config.toml
n_experts = 128
moe_layers = [0, 1, 2, 3, 4, 5, 6, 7, 8, 9, 10, 11, 12]
router_score = "softmax"
balance_bias = false
optimizer = "adamw"
batch_tokens = 32768
steps = 8844
dataset = "wikipedia_en"
Below are experts of layer 2 (counted from 0) of a mixture-of-experts language model. Rows are named gate (a neuron's input weights, with its number), up (a neuron's input weights, with its number), down (a neuron's output weights, with its number) and show model dimensions 0-127. Each number is 500 + 50 x the weight over its row's rms, rounded and kept within 0 to 999. Numbers have three digits each.
Before each expert's rows: a language model's description of what the expert responds to. This comes from a sample of Wikipedia text that the model never trained on.

# expert 24
Second piece of capitalized place and personal names right after an initial capital, e.g. M-un-ich, M-iam-i, San J-ose, Br-ava.
gate1:516498535515607531497379473521499516506491410397519505465478454538548555539502509476582429497511401531510429503582536533507491557492551592466536477463436552499410504522523427540509426415423514497575564549504421534494470514489523588491467468521511429423578521415333483548544515507526428542480504561539483484423437550521462519474547483549493400564509500501585461535427485469476496470431
up1:517504485523566451520440478549561499530460501561468552451446591465465523463459595454541451493634463437446504505534455510443521511497572497418547482478416534487452502464536449444546478424447444496503498598527444444434473467462499443438473438383460511564532521435501433468503518514411517517491531455478609578473507503505448452582529439559552466559498438456477399529608474437446446402514
down1:586573587526433495443570529464505496565623526491516544468441470494513519539516526488456598496538507482617458439514479598437522487411482460539566522493502395586522467475483473596405519479563557485490558484483514627572530513537436467509499517513547461513432511561442535473539527530535491483550503478489471465523544521518571538555443619509479558520540450414520470398429605490476459517561

# expert 15
Accented letters, apostrophes, quotes and pieces of non-English personal or place names, such as é in Frédéric, ić, ski, ović.
gate3:545462474496508570566516472479568452560418462425502434462530460517434542523429462444520572483565535528495577490567541465532481491616422471501432519476488478512497500496427527534513459534577552632522430444524452471523551626444516456519502505544504528457460425573504530469504510540468392463478522497312397514463548491545561485535494524520524472583562508477462535501537587497477561434547
up3:518421587507486473481500454445544434510532567470507550469537463538490647580356501517535499518549550521446539505600564608518443547551496499473513531532468529501436541460505546543508453452487511536514528427511515501571523499464533507617479495557533476492450503548405523511569446565538489541538410481445320427502535510522524483455444567576604505511560564507510529506543492490477560498566
down3:475554526511568539439535510512492575516500519504545542612455460479573474552481505458467520498532497592418417409571426453503435555451441499485537431407420537522506520576583546394449497452511496462565427568546527482590480524550562473459496599494431522509332491446461495461598470600574536507497519478503490487475489557515533487476548541554477515502485543470554474520496485488434600548521

# expert 16
Capital letters opening names or words at line starts, after table bars or list dashes, such as F-W, L-eng, Narumi, Cheung.
gate3:504551491575486543479514520455536469519445498438489599495381539543530491546491510399526475441470564581626565462517559526510468539437511565523580503549469647520437506537485553508531521530494461462475531516525475430480478435494418519510504389508480438542457486513434471584576483416483532454496441476510497592481470492521507432464576501447433560447518473592588499486397417474489405542479
up3:452455514409476522531483485525517585464561389507457450498529457426481547446489504543486558599507520463401501480476487498448480464555394480484503564422524521455603477446531434528480455423518478574529661478484538580558464514516547506482474577541608606487485510499454502464412459487489465533603517533482489462553496524416547512578492515524570405485485538378438445505533519505545518499479
down3:487513490560529543512565517517385393537530488560515464584419511439600412406555416495533470490408465522497528608434532427552525510480544482486572533468561552570498555444510464428566516554496509549492416477528514525395498437439543574485468513485476535497546526491521479510549519512609509435540517497428457450542592567535484411452437472542414515450527447546471497581517447552468551510494

# expert 4
Short inner word pieces right after an initial consonant, continuing common words, such as f-o-il, f-ight, l-iv-estock, ch-or-ionic.
gate0:394483508533452512464461425583609463472489489536492510487456579502554490510588507530485496432493584540470470484464498578515450591462555579502508616511520513347452458467585522402448473526487449454605494556538531505473467541436577381446487454570480432500485494497491530382465515395511572521560483509517508415476502511507429519468497555511546507491554584536502452504495492519466499558435
up0:523512613520497515534536480514493492508431476522422479589571454510496512460434463531466520477520508418615436390400506520489554624532397508513542501493471540425497510489495547452512552456468535449511489472402463510532445620499531440531471631515506444542449524444571486507453543607555494488545544560486451510477521448524478500430462493511349560525428536565483480448570453479455486529509
down0:479517547469558416558400459493517526490441514431579498483561558424429497395430520514621487459504599480486402524462475484521482577504469542396501491602489559534498518488510476430476464428531410519476493426452480501560454463450550504496478532626422485496467399446495452600471600498562539552443485452452508484402517471546476431494522477561549578460517461515549515491533494518475485502434

# expert 34
Articles and linking phrases starting a new clause or noun phrase, such as a, the, as a, was a, and the, plus line breaks before list dashes.
gate1:475580476497490474519393532579466496513507498503426405568443494505494600409522480485395379424496484459517376484496539505502471523527470497504405493438511544509498605433468517426510511498455516501465454528490515470584518531582551393446516537615590569529575578512486492527492579512527495507511405498602537482507596465585493451515481546525473564470480553511433487509527544447493561528530
up1:433555499478554385516474477485456529498556516505432451539524526505493579458517482445497492462495473482529387513542538462517486530542539499460486472450502404533573524476523485412537481442537477492525385475576458406490456516479437462483505501563508529510333479491586508483415492427586598488442462551479636479480552502502511376464514465556499540486502406612488538461508483448534528598478
down1:554503441519436619524460579462487554539551505419465542554486547475534496397574531552462424385468477564491570556468548432439463514507390553405477519505513374514495529492484520469500541418530442553461425541479572538518530370494510518502507513552511497510525431417462526468516545501543498561571484470433501450561519360490530465477492587504471494582532526466539492511421442513469503544452

# expert 27
Narrative function words and verbs after modals or to, such as not, have, him, now, in could not, to pursue.
gate3:544439557456478519476560490617595534483470470554455579523491480486571614458529574556557629476509376483442559506540406541466526499439561466521482502513484454584443484484560524493446464447479428454467487509445464499439412453551462531525507570563565588567475402550469519445464542498535604477574524551469463518525508493533486506487471486460502509580473461513506475514465503518548443538359
up3:492557432595438524548432473532479405468456571514463515571449517558523459486477461411513429483545529512498414547455526480555496506592544397504446462433560482503518510439438442486525580546569523588400562458503473524433620579481546462440465473481426535500570517496473440502484521579488508516478483397517530522502561440579518428541523530541506474417477507492488526504608450541468455485622
down3:583433542450530564526565482480452530534550488437386499548515519431461493509540543513492486399487469390387532434496496501516393471498486463505509553513495479524582591499462439410439538437589541495554470525491631482446474452504495582504474558511439625556578493513458567587518433515482554503524535563532517436482492531433434505506515538548533413491557411462524520441468494482480476544432

# expert 17
Pieces right after a first capital or digit, mostly given names and months in tables, such as J-on-athan, Ch-arl-otte, J-une, coordinate digits.
gate1:623472537449507511460574503488500573445456377461527440536459473550446438484430568528528573406478473558517536473534523543471530518412432487468464594495448499482460602494512489584528503582458414486519496522515469578605477456574523477555551509560480500501475502583476443456510475495457534411477453466495455503512545442643537522418526480495620436439503505496437459518498544596544531526501
up1:562496500525565547491475471560568583530474478467442540442508428522457523459470491530498470540572456552429553535538444499504484562510486437372540428565553473575461567569430477492584552492382465532581514508444521493562554452453535511517478464568489417484459545394555478479592457424402527425460508379467465548452516439537524443534511541466539453525511542468573465467551574495496509592504
down1:491456493408414420537630473497477497436514582496503508440567435579562478515546444451527474466565508497465420535555559401445531465610600453467478506518512529529519533470555460535466460523460531501482449444471488518625483522556506542506474544415512489484564422462415411491439534501455507447556461405515453462430475582498484522499488500560458551433467388506501519439437520479547583566513

# expert 28
Tokens opening or filling parentheses after names and titles, such as (M, (A, birth years, language labels like "Serbian:" and abbreviations like CEO.
gate5:468585452539489476485470486455410494541465565528504504408422452540506527444443515546591468553510372460513428439447540535426500499542497472470538488466488482558451429433446509474489471528474512463525455515469622547471401509402460504515465465474575463430543482490573592536513541481419511530568455502527434574445529512454480649488569574500433506515534574534535596510419456512479436485462
up5:485492470591465483530486568529383429510464509538504574417430571572484452417429397613602498548511460498452437472501546588413496492471460511513597500535469500525431477468526535526438495444559522489567484517525531474418452567497549474501507549467502433463549556459487574540540611491470500546476437518575509565483502471469552609536535492463496516568574564532518577516492620539539482510465
down5:483468529413493522529512452484506542399513404554443533595496476408541466506480480536447488582463580491516565551530468581373510519506440517461441559481471561561405540443491487544515503466508560481515504450449455452510532470463502570490564558569498527561487475497445479371480640563612520466477569431539476498569472540546463486505461460492466553527542376538463459504544563434456439521503

# expert 43
Last word of an institution, event or place name, as in Winter Olympics, Music Australia, World Youth Championship, New Britain, Germain Racing, University.
gate3:511450476418498511533570483568485575477480577477538417517443415572578508504449453502424484527535517553530425555564507479547538475584447506501432407414587468474514422482439514480407438574517530478446481525531542544511439485505495542533496436466519497566495512490517569519449452543588463551419537434580487465497479435475506485479484386438505497452484388542475570471395555542502610491418
up3:501548443571407454462498528505462479544570505528445561439512588407434486491558530468536532514489485478507498503477492530520463513406493529488615528566430477573498611509477489553472474405470488494538494546487467473483509508391396438577499540534414505458464507524507424403553564440479490558555520516391536560506539560553508482462449560564549481511553551494517378563514516525386411552458
down3:482529549534492482513604468566529445571445514472470508522629478532567387512590450449488509510532475535509496423470498551473483490479558460534483517504437501534611515511530526483471639449593511377559493423538476478490487486560452501527570477502533650507522506606440544593551456566432586427518510484509559495571463524520466554434561506506529494444470570530528528468462539492483554486433

# expert 49
Stem pieces right after a prefix such as un, re, dis, pre, before suffixes like ated or ation, as in un-rel-ated, re-in-stated, pre-gn-ant, dis-missed.
gate3:542485510491560470510510600477535472419525518417444441497506487550514499364395483505525493467495502554543549557513468438444513509494533434548541560447554567607515449538581558571542456571469547512527431453523523498528529625570573512549398585566522490476429494526430480478518488516529405432558480482536510480522563428497496493432438478416437439400472584515544518515541472504478486587521
up3:468594464479426457580462509497439468473563491497479542520578453577516517551447526427481497536541524493575466470553570540491494448528557507544498478532543451472563436515564425539486571536558563497523466477401424468452393449404493503470532537496501448490505502455448649550447404461546558495437550447466470467523534425474522418519427607440452411472457555488552551392484463513473455491489
down3:505532533543476516518468594465443396467580543601549456487561536509487481518498563500521451509550507523510486526354540504514498571426440542573396559511536459484565554446450442528530469443477485534401590493503466555437522483517470426527514524445494504504484474583521603565498476435543584453506445595560421529539424584462552530524457461564510545560467492470494477597517478409517550543565

# expert 14
Word pieces inside Spanish, Slavic and other non-English names with accents, such as Gonzá-le-z, Martí-ne-z, and accented bytes like ü, é.
gate3:576465647460512446527541412427513624499404557435519447433574455498502434442522471508506467471509545403472459509432435540514484376474534459480453577460440463428477431476569506495547436520441462451428485545518533449474458581476590481577519554511557558479494493474454515449495548560477510569542443470556508448447492580446476502529482485568486567458488592521482483487549506557435533446486
up3:455475430516391461510485480486496516481604468724470588491475452478494559524485476533464492429524605526504532533419514452480513524541484545496530520534521472466461472447441466534484551536449513510549522547550506567571530528431446495418500446569503521483438562538614559487469564557546525497522499385551476447585539509620504484514424461483527542587488534510479505513498415462436480514562
down3:448531422608450478491438502461531644535433497539452417468450587549507404490556509530520444442527456603510369486548498560457432488468560488524555507526464584510597469450506490491414489457540537489440447526498467484569406472443531461526505489435540403463506484463486531489557531521376484526552477469565482519496500536568418488525556435507506483532534545611535468471576547514523498446487

# expert 29
Inner stems of technical, scientific and Greek-Latin words before suffixes like -ic or -ation, such as an-is-otropy, ar-pe-ggiated, sy-m-metric.
gate1:496505517501528505415533505562519530519521463548468435507612426484579513515509479491550456396483489507492429424456499372518497457523557511400473463471477465481506490431489579471435473532418543420453551466440451503513511452447560502547452590605460477471566520575466555475537546520586489466551497532528385479508461521572561413518422438513386438519481559556471443570503538544579506430535
up1:478587470561502449483440601364490458447527560443466420485533392450591433492448469448500418520526391504484495496538444457474452547552434400525468493513501458591580487434407588475565501499588582608449478518513486477522552544533538469470561453468502483464476512583481511481514474556568503411543507462532525504569421431497523477458504465502557512454463516492537518542539441554468418508512
down1:457440420452487529493535479501418492555443539570499495480470537482485488531547499527493494481578537477438446554399483468549568489450453452608439485615530503486500562455519576524443460508531523431532520460503469342611482495459548517456513602540413583468511475451517484489592428428443539501467528464445430479523540591469509542477504451447496496522425525557577459420528610529462429471536

# expert 40
Second pieces of words after an initial letter or cluster, such as S-qu-amata, P-ast-e, Cop-enh-agen, d-oll-ar, often in lists and tables.
gate0:547504589473473582584534431453422538458425522556499549504489424585546540555456481479445481510580501456504471494481533528562487508573530544522484410536501487663434482506401520567467416498486462539565508428474558590514565478551491587518451397494497564587503456502515559431555531567479506510458512441536516500457505497528532566479441511545533416448616516593552451477532500525532528473551
up0:440521524434573495494574496520579534526533474590516517476543583417430473440520491409584559568439508522496514482410433490381494499508461454511526523449539446470572508509548549421471582558506503374426475502500522483523448502444437461421529559406538539430500507515549401498511522422549512432446495575429482530525537572562475456456541540447444516589428462403480468457516504519460454506516
down0:506421475496526442603566506463460516567560470533516502440490481482512589551475493575501444378498464508495460504430471433477571441520435502460472512489440460467513479528423529558501490465488509394460535491468417492538474481519512518453503595480444517462499504553529484483540539425565450533411530595430464513545475535586398386607450486487442394551562568452453546555588502534518559411526

# expert 25
First digit of years and numbers after a comma, in or pipe, as in 1-985, 2-013, 1–0, plus word starts like pl-ated, m-igrant.
gate3:484541565586506569498489530467505540607444465493478490452510494424507523532419522551450516446453459472548509477467484508549531530460431562519488573474502439483610487569456537525500447468453530452496574505467520515577519399452539469515451431553412502465493518540511549418513494482618529403523474456425423402492451554529505522489496444531499536649370561449407574469477467524406514506530
up3:524484469462473520565467511474571487428618531467531536566452508538532477487568511442505528570588571499488475517498503472511448446486508430506490429498534562548435497465459475468500527488576463565563428494561493454422518617538435574474536572431596548522456449456508490570517503519405435575452517489517601647497530401494508480514461541505512463378603406557558475531520497475544492484477
down3:485475492619447481432537533406454427564539523469514577463432523556573484479468585470503478398465551465539340503595468514486518526467575570519489489530574469419474521592562476524496542491522449545571459479489508484386542602494473542486490476492516578554391602497428550480534507521484430513511485526484529452432416516482507546536582412528503522529491427556487503468564524487531535534528

# expert 36
Inner Latinate stems before suffixes like -ion, -ate, e.g. Imp-act, Dec-ision, con-vent-ion, Inv-est-igation, def-iciencies.
gate0:491527469507516576451559543543461544544482510534513461539511575444575525488550525378434571539468464472519463512556512589386481444502527540537413484479468381465507512498503519419439481490460467547363556415542463483430463455572547458528507433528428534479566562583480500506466549505521486590503498564530550462501434563558516467496549444504502530616517512460455389468579547486590560506515
up0:508553483558447559553460535490572586558516455591467429571500500425590524525490556470542462505494509479573513494451511574564426567548480573472548503451493406482489531496525595545477461535530478592452575442513459454466532537563502445599563418580455556532441526638466556541485490480539526513619450489540473458476467455510508460471440435546524450561578548456450558476527561492494482414495
down0:437517488452486524484561531511524578442468503561445477538391429510433587644511508571514586519473530513462464427526538444486485494472560458502477531562550561501506489478553512455475485473475513419562536574473486493561513502481523558452508431556408371504476500425554488477549479538540533478439548513436385540529496453481559486554580479395425534461506561587451492493422587605492552454513

# expert 23
Function words opening or linking clauses in narrative prose, such as that, which, when, but, In, and subject pronouns after them.
gate3:558506467503432599478586491409485502508581529471595469547534568476459429535476485647486447486442452547508507479568498471532517489485427570484501398549509582492525461461521526587461470416494544525528481482588488539475520462481467511451551502491488478492473473465556471495549537541510523532511617624538465559566521428470553483460385491414591479548523649565491513475461582494498516517476
up3:547403466462582547507575567568474509507524482428505616479511555517381476469494545458516652432611559568531517550456578466471509544524552522536469565505477466445530559463506439478505557526618498542491547521471590441516499475489468462588485467473461543441504527432472484553458470511392485587453401475503495474447499537489498551539500512559488512474512489453469380482523482416552462549438
down3:426578503486466461564446556482445515500484505518533410505560462595554517484517497499458315525421487478553497445486502534481520465562524421443500475454485500508411450557547529483482376498432479639545488478499475578480403466544596473463573589516444449539508422500439529512393528530488500468479488475532437458546449521466480489472568491449421541543470514469470600473518564573484525490521

# expert 57
Place prepositions, commas and names placing locations in states or countries, such as state of, in Queensland, Australia, United States, University of.
gate0:401492480515561469543567486469432543395544463480484518498485491509466413477511557480587569510511530563505565529454539483495531445519496523531578599470539490483513413494572467510423465632498467487429602548442471478580407488495587588477514442546478450522534515534405519537478507562487533560503445478637583531457475534437477496499507482455471500478557462447444427449470528448524463606593
up0:475543422559564500444457494535529475433563531562458511487598508476514389524549435467453551503501532493583467538463468487547472500535437381497567452426524480454495479483510450482492391557461514481517485494539365403461517490559492465453476525476493620521486517595553469461446475519629512395498468464568563490526449497491547543436431499378454531447555494491514550479529466549499607537497
down0:575488474488475560444451580489530537451527454512584512567570573514480506475458458503529466483586541513488494582539490471474486622513479404483422556506514475540501532536462489425498519524427510422561550520556536554541455494479434555534459590520521458574652523404517529534642538512601419551523487503518406489526408431587479533471529559482534491577473497534450539457531453459499470517538

# expert 8
Modifiers after the or one of the, such as longest, first, main, two, few, plus dashes in score and number ranges.
gate0:485532499566426464471385548535523465595502525492383541508542507464474581457362495478594540508463445471510499483500527515529469544465465459526453484418483522515496600535514492485447415451472447493493489392510482497532499509577475555464323474513532542517517457430463547555560462518605417417441493510566419424499506480486472521459424469459457528529541500494440483491447566399461542456491
up0:460532471457538413424415460518448466432574533572504546534509468441580573492484453538514606527488482543470508512479460534503415470579419444451446519456480546450439557450512641573596534553534443523455546421407466492554585477521487453442412540472532463497592531460468572485492507476401441494494538532549587450514496454519451511480520520408480555443489414515414495464519491452474489480511
down0:593495545459560470476488425603589497504446532464524551488470522427455481492463516503454510441573451450611513567564568401464522473542464588514473491553521569567495555494541447378435504529515543493512487534526565490545438509564547611556517515553528512469415467533543490412424542473446567519426536589498462529520445556501522424487494431588498452490544469518482534517532409521581405541498

# expert 21
Pipes and the first word of table rows, infobox fields and section headings, such as Season, College, Wins, ==See also==.
gate4:554491507571551480529440465415497470530421523533507511474550542421442491433490428473497459537514462465498448412524400539615535510541557527457457553512473511476516487480407519447495512473540432523486462492450586411579618574537525487498553463436411414649489567447517456540547497450504483490524568502470539476524505494428488506598475513562467550558576564576623548465505482497461458515533
up4:495494534442475517442529459402420512469544527485548479502472392488501457542582510611621500401528520453433450516547500498522415456490621472537575504400684559485471565492509521433445473498478467519495493479415532486444488484475538392522491513553493549562491503452614440502494472494492471488439476521484565483606531549559540515462466557439468489469475413469490527515539431485496456536485
down4:473486431474444455566469491521593513515431401511538477558535504468609448483529392536393386576489562493511562531536368440619492567504577550494454528546572440524441483499461483455467465527448463505462453459506451475494547552486528467525416566517532430470569506490561542462427524543567446479531536531537474506510433542514550485461561413539389496487512502524563449497578536537565482478529

# expert 18
Middle pieces of foreign place and ethnic names like Mor-oc-co, Uy-gh-ur, Bat-as-ang, plus digits inside years, scores and money figures.
gate0:473631574429487460451636430579504564439561522523516523519565409559520512497566457492520452478482471571574594552458556509471505516510465518519556493569502575467598536469564451449521579478510483536519439476528471541579461493497501477582567471553404531520466478460555540470432487500514551446498549553561543495519460536461532518383498537579498466472355557501564519488529456460565489556504
up0:488458446514513458451543538578423551495530487546454527499520509441491446440500378541544474426536450538514510535448513507573552431516518563454597518585412589549531504575488511480480642483443467500468466548443520520494474510547478405599573464534435410584544559546555519566443417586479558492433510499523516457513517485525462512436490534521536495518495394501481450536534498482616494566408
down0:482531497473565611476425510468551435556499486488432492467537548580481537440536531476544492559465521564428429517520475527541451493497519542504478449414469523492458422410419530465482453466511599448484539590479563434478545487466531454411491447559476537522493415553427432574563552429587526460486518505442419575449585544513492494513501494418478584578610552531512526574597535507534522437488

# expert 5
Middle or final word pieces of proper names and titles, often in tables, such as Seb-ast-ian, Oct-op-us, Cerem-ony, Pok-er.
gate3:507458495529524546564489541529494487526524570517469402463448445592443580532523472455407541484497497410540557576592354459483555569486479475535475501524525439402473544553558473498443519483498529522553500476491458542487465480480409461550442528473466562521504515559438423488561508534502550548458533494407545507474568533548450432498438459503625428450475450533434555349514535484573560494541
up3:408467526472532442457530501468553515476488516506474522521520482469479495531542510495458540503487367564448473480393494436439543449489522559461412522471505529502552440375524486440554546575573458407425512462525525540530404468463493556471564426463485540533491469365470552488473464448399590447503601586474526429453455447487568526494476580447451472465504507550439445547584470484577494449530
down3:442533535425593522414530518512532503482442508581533496520496466537532616515455525521527525411436522545522454485569571538577476461470481565434547468444519513501502458415479677464493506530465572528568575485524603482482489512401533440527509496414413510521559518552601552533461489543526515537563439437490548557540508484508466533445488484435420503435533498406590502414510451511481506434511

# expert 48
Short inner syllables after an initial consonant, mostly C or B, e.g. Car-ib-bean, dec-omm-issioned, Disc-ip-line, bur-ial.
gate1:558521436465495456491595439476577578466548468520508516471436419533445598506597567535512479491488564602554598530538522561518491505506553436561546513487500545464502498453559400501612495447505482537476454564474488517426583402479522592521519545434447530514453367417562567551491453544496563493510429489501470492481575495489419550455503547511595581421468480470456505525533504458486464475496
up1:493418429501538447529504429517546463570507426446511501427495444593589472480507512482467407518553501574517543403501532579559455533505528510433521465529442522525550471477442444495402577467591439552489534534461489553425581498432465454464540552644515515422496465439495513480468558510466451424461539479564459483407539549469449509465502592419551480459538569504423535506468408503562536503459
down1:482549539475484522424510523519535472490460574620578489503521511447505519518460489549560561505558465449429504490458441428515427402492470501535517549528599438523548515511488560484473423410465635408515512527594541451530544540447572545359513563455515427511535516489511440434582559543515534520447452525509584517445559494548524435530504482467361554557409495490521545512487487562494544506504

# expert 1
Single consonants or short letter clusters that open a word, often mid-compound or after a line break or pipe, as in You-T-ube, -f-iction, d-iet, Ch-imp.
gate0:570458534562557492474488472521521522530418398556530556458509612492495583569401467532562590437521477533508568424458517496496548503518498614511595517474532552500521496469557455576480501466427535500528481548433543547567515507472560580447427571551539497506462549459445505526510553516503495413377468440389387523482468483508500540550429532471502480565519541492481490493412508488536395517413
up0:384498493410533500547486593495385397487587584511477490533550520530497515462524472530494461542471501435480408493511505441518545440522466457486443549508557461611487522523437542504462472595575552413531453415447466496459518551527557478467553412451454514496533509527545379410558498473555543506535527450566481462568534505625533466539545449441449516497487498492440543561557543560523552487583
down0:497507441431380488596552554476452406460419510509523576585543526455522538572444378437530447476488537554554485554436437452451540418522480554500444487498522505520504427546418511569468410490574444510468515548500574528543486485501518494523596467458410525448544548498473468469507566525472497420484442500477601476471519501486449503571510403542468575509492610486431472527482554528432412503542

# expert 11
Middle or final pieces of common nouns and names in headings, titles and tables, such as Eng-ag-ement, Ge-ography, L-ook-out, St-orm.
gate1:529533458520502605506386472509469472578488485442504501483565481481598565466445537517499538605556459630516534490483561492558564506487506540470537436485509547501450538499504500470500435501543587543469489548425487486487593465575566515450588523535421482547564445428463438445530540548526491516460555491566495500484459475423608477544500509530552460573432410496522362460520591521500545583571
up1:522494574520566505578515520494502445512384516559501542499527477562412452419421427462538594482575526494514457440489556582534475513426475516524417479527602453524490497550515551503393441507530547481486382487490450522494520546482516497515517565520559573559521527543487445454485582533566501469467509418473427444532543441548513562450391532467498544576528547552451403520519522627504523595473
down1:520451530473471519426508568539560541425515465443568554548406530511487497517484469521523410449583550507550466486465466509438637609455568510520505486520431540512496393495569457532538544537514481589467554489494493601553501486477429487539535497485480527491485457478522634557416481519534480501487437544605449487510553536455494486423571571603524552501446496524496508450479458333535538535516

# expert 41
Late pieces of Latinate words and foreign names, such as -ration, -ition, Capit-ol, Navrat-il-ova, Cocod-r-ilos.
gate1:556484517489538378486507511543557536575511470455564529535560584548545448472483499481557498411542464571479542526455485496485520529544484516469544538523521511612534454537369549552425506554466468509490472453559405571544485494546564456496453447498570571443534560510429562479549486608447382536544568454552520486535515470496510500469509487481471598522447583469475556516530415439466631417465
up1:532590470459535463530514499432547472531482604505482576465494454473555447450484508441549525532438517564486546575607506472585467547429476514469561460457632499548472489506566467529591520488506596463432487504456497513465469560513552500450428441479515410548469488536511522476547475512492528472478537676496479546433411501508451512520573469445472470501534478524603451589553536603580553567500
down1:408456453537422455413457567428379499427447565544513554463453499565428552536517541538468561563456488494512413560538474514499519450551496630472513544464511393433477481556559554523460495495556446467527492564496487515509483514472472611469584612528465416468497469479534496428426510418511538577528435513521464502470539473511594542539457474481480451493418477522414503538466540515470545550592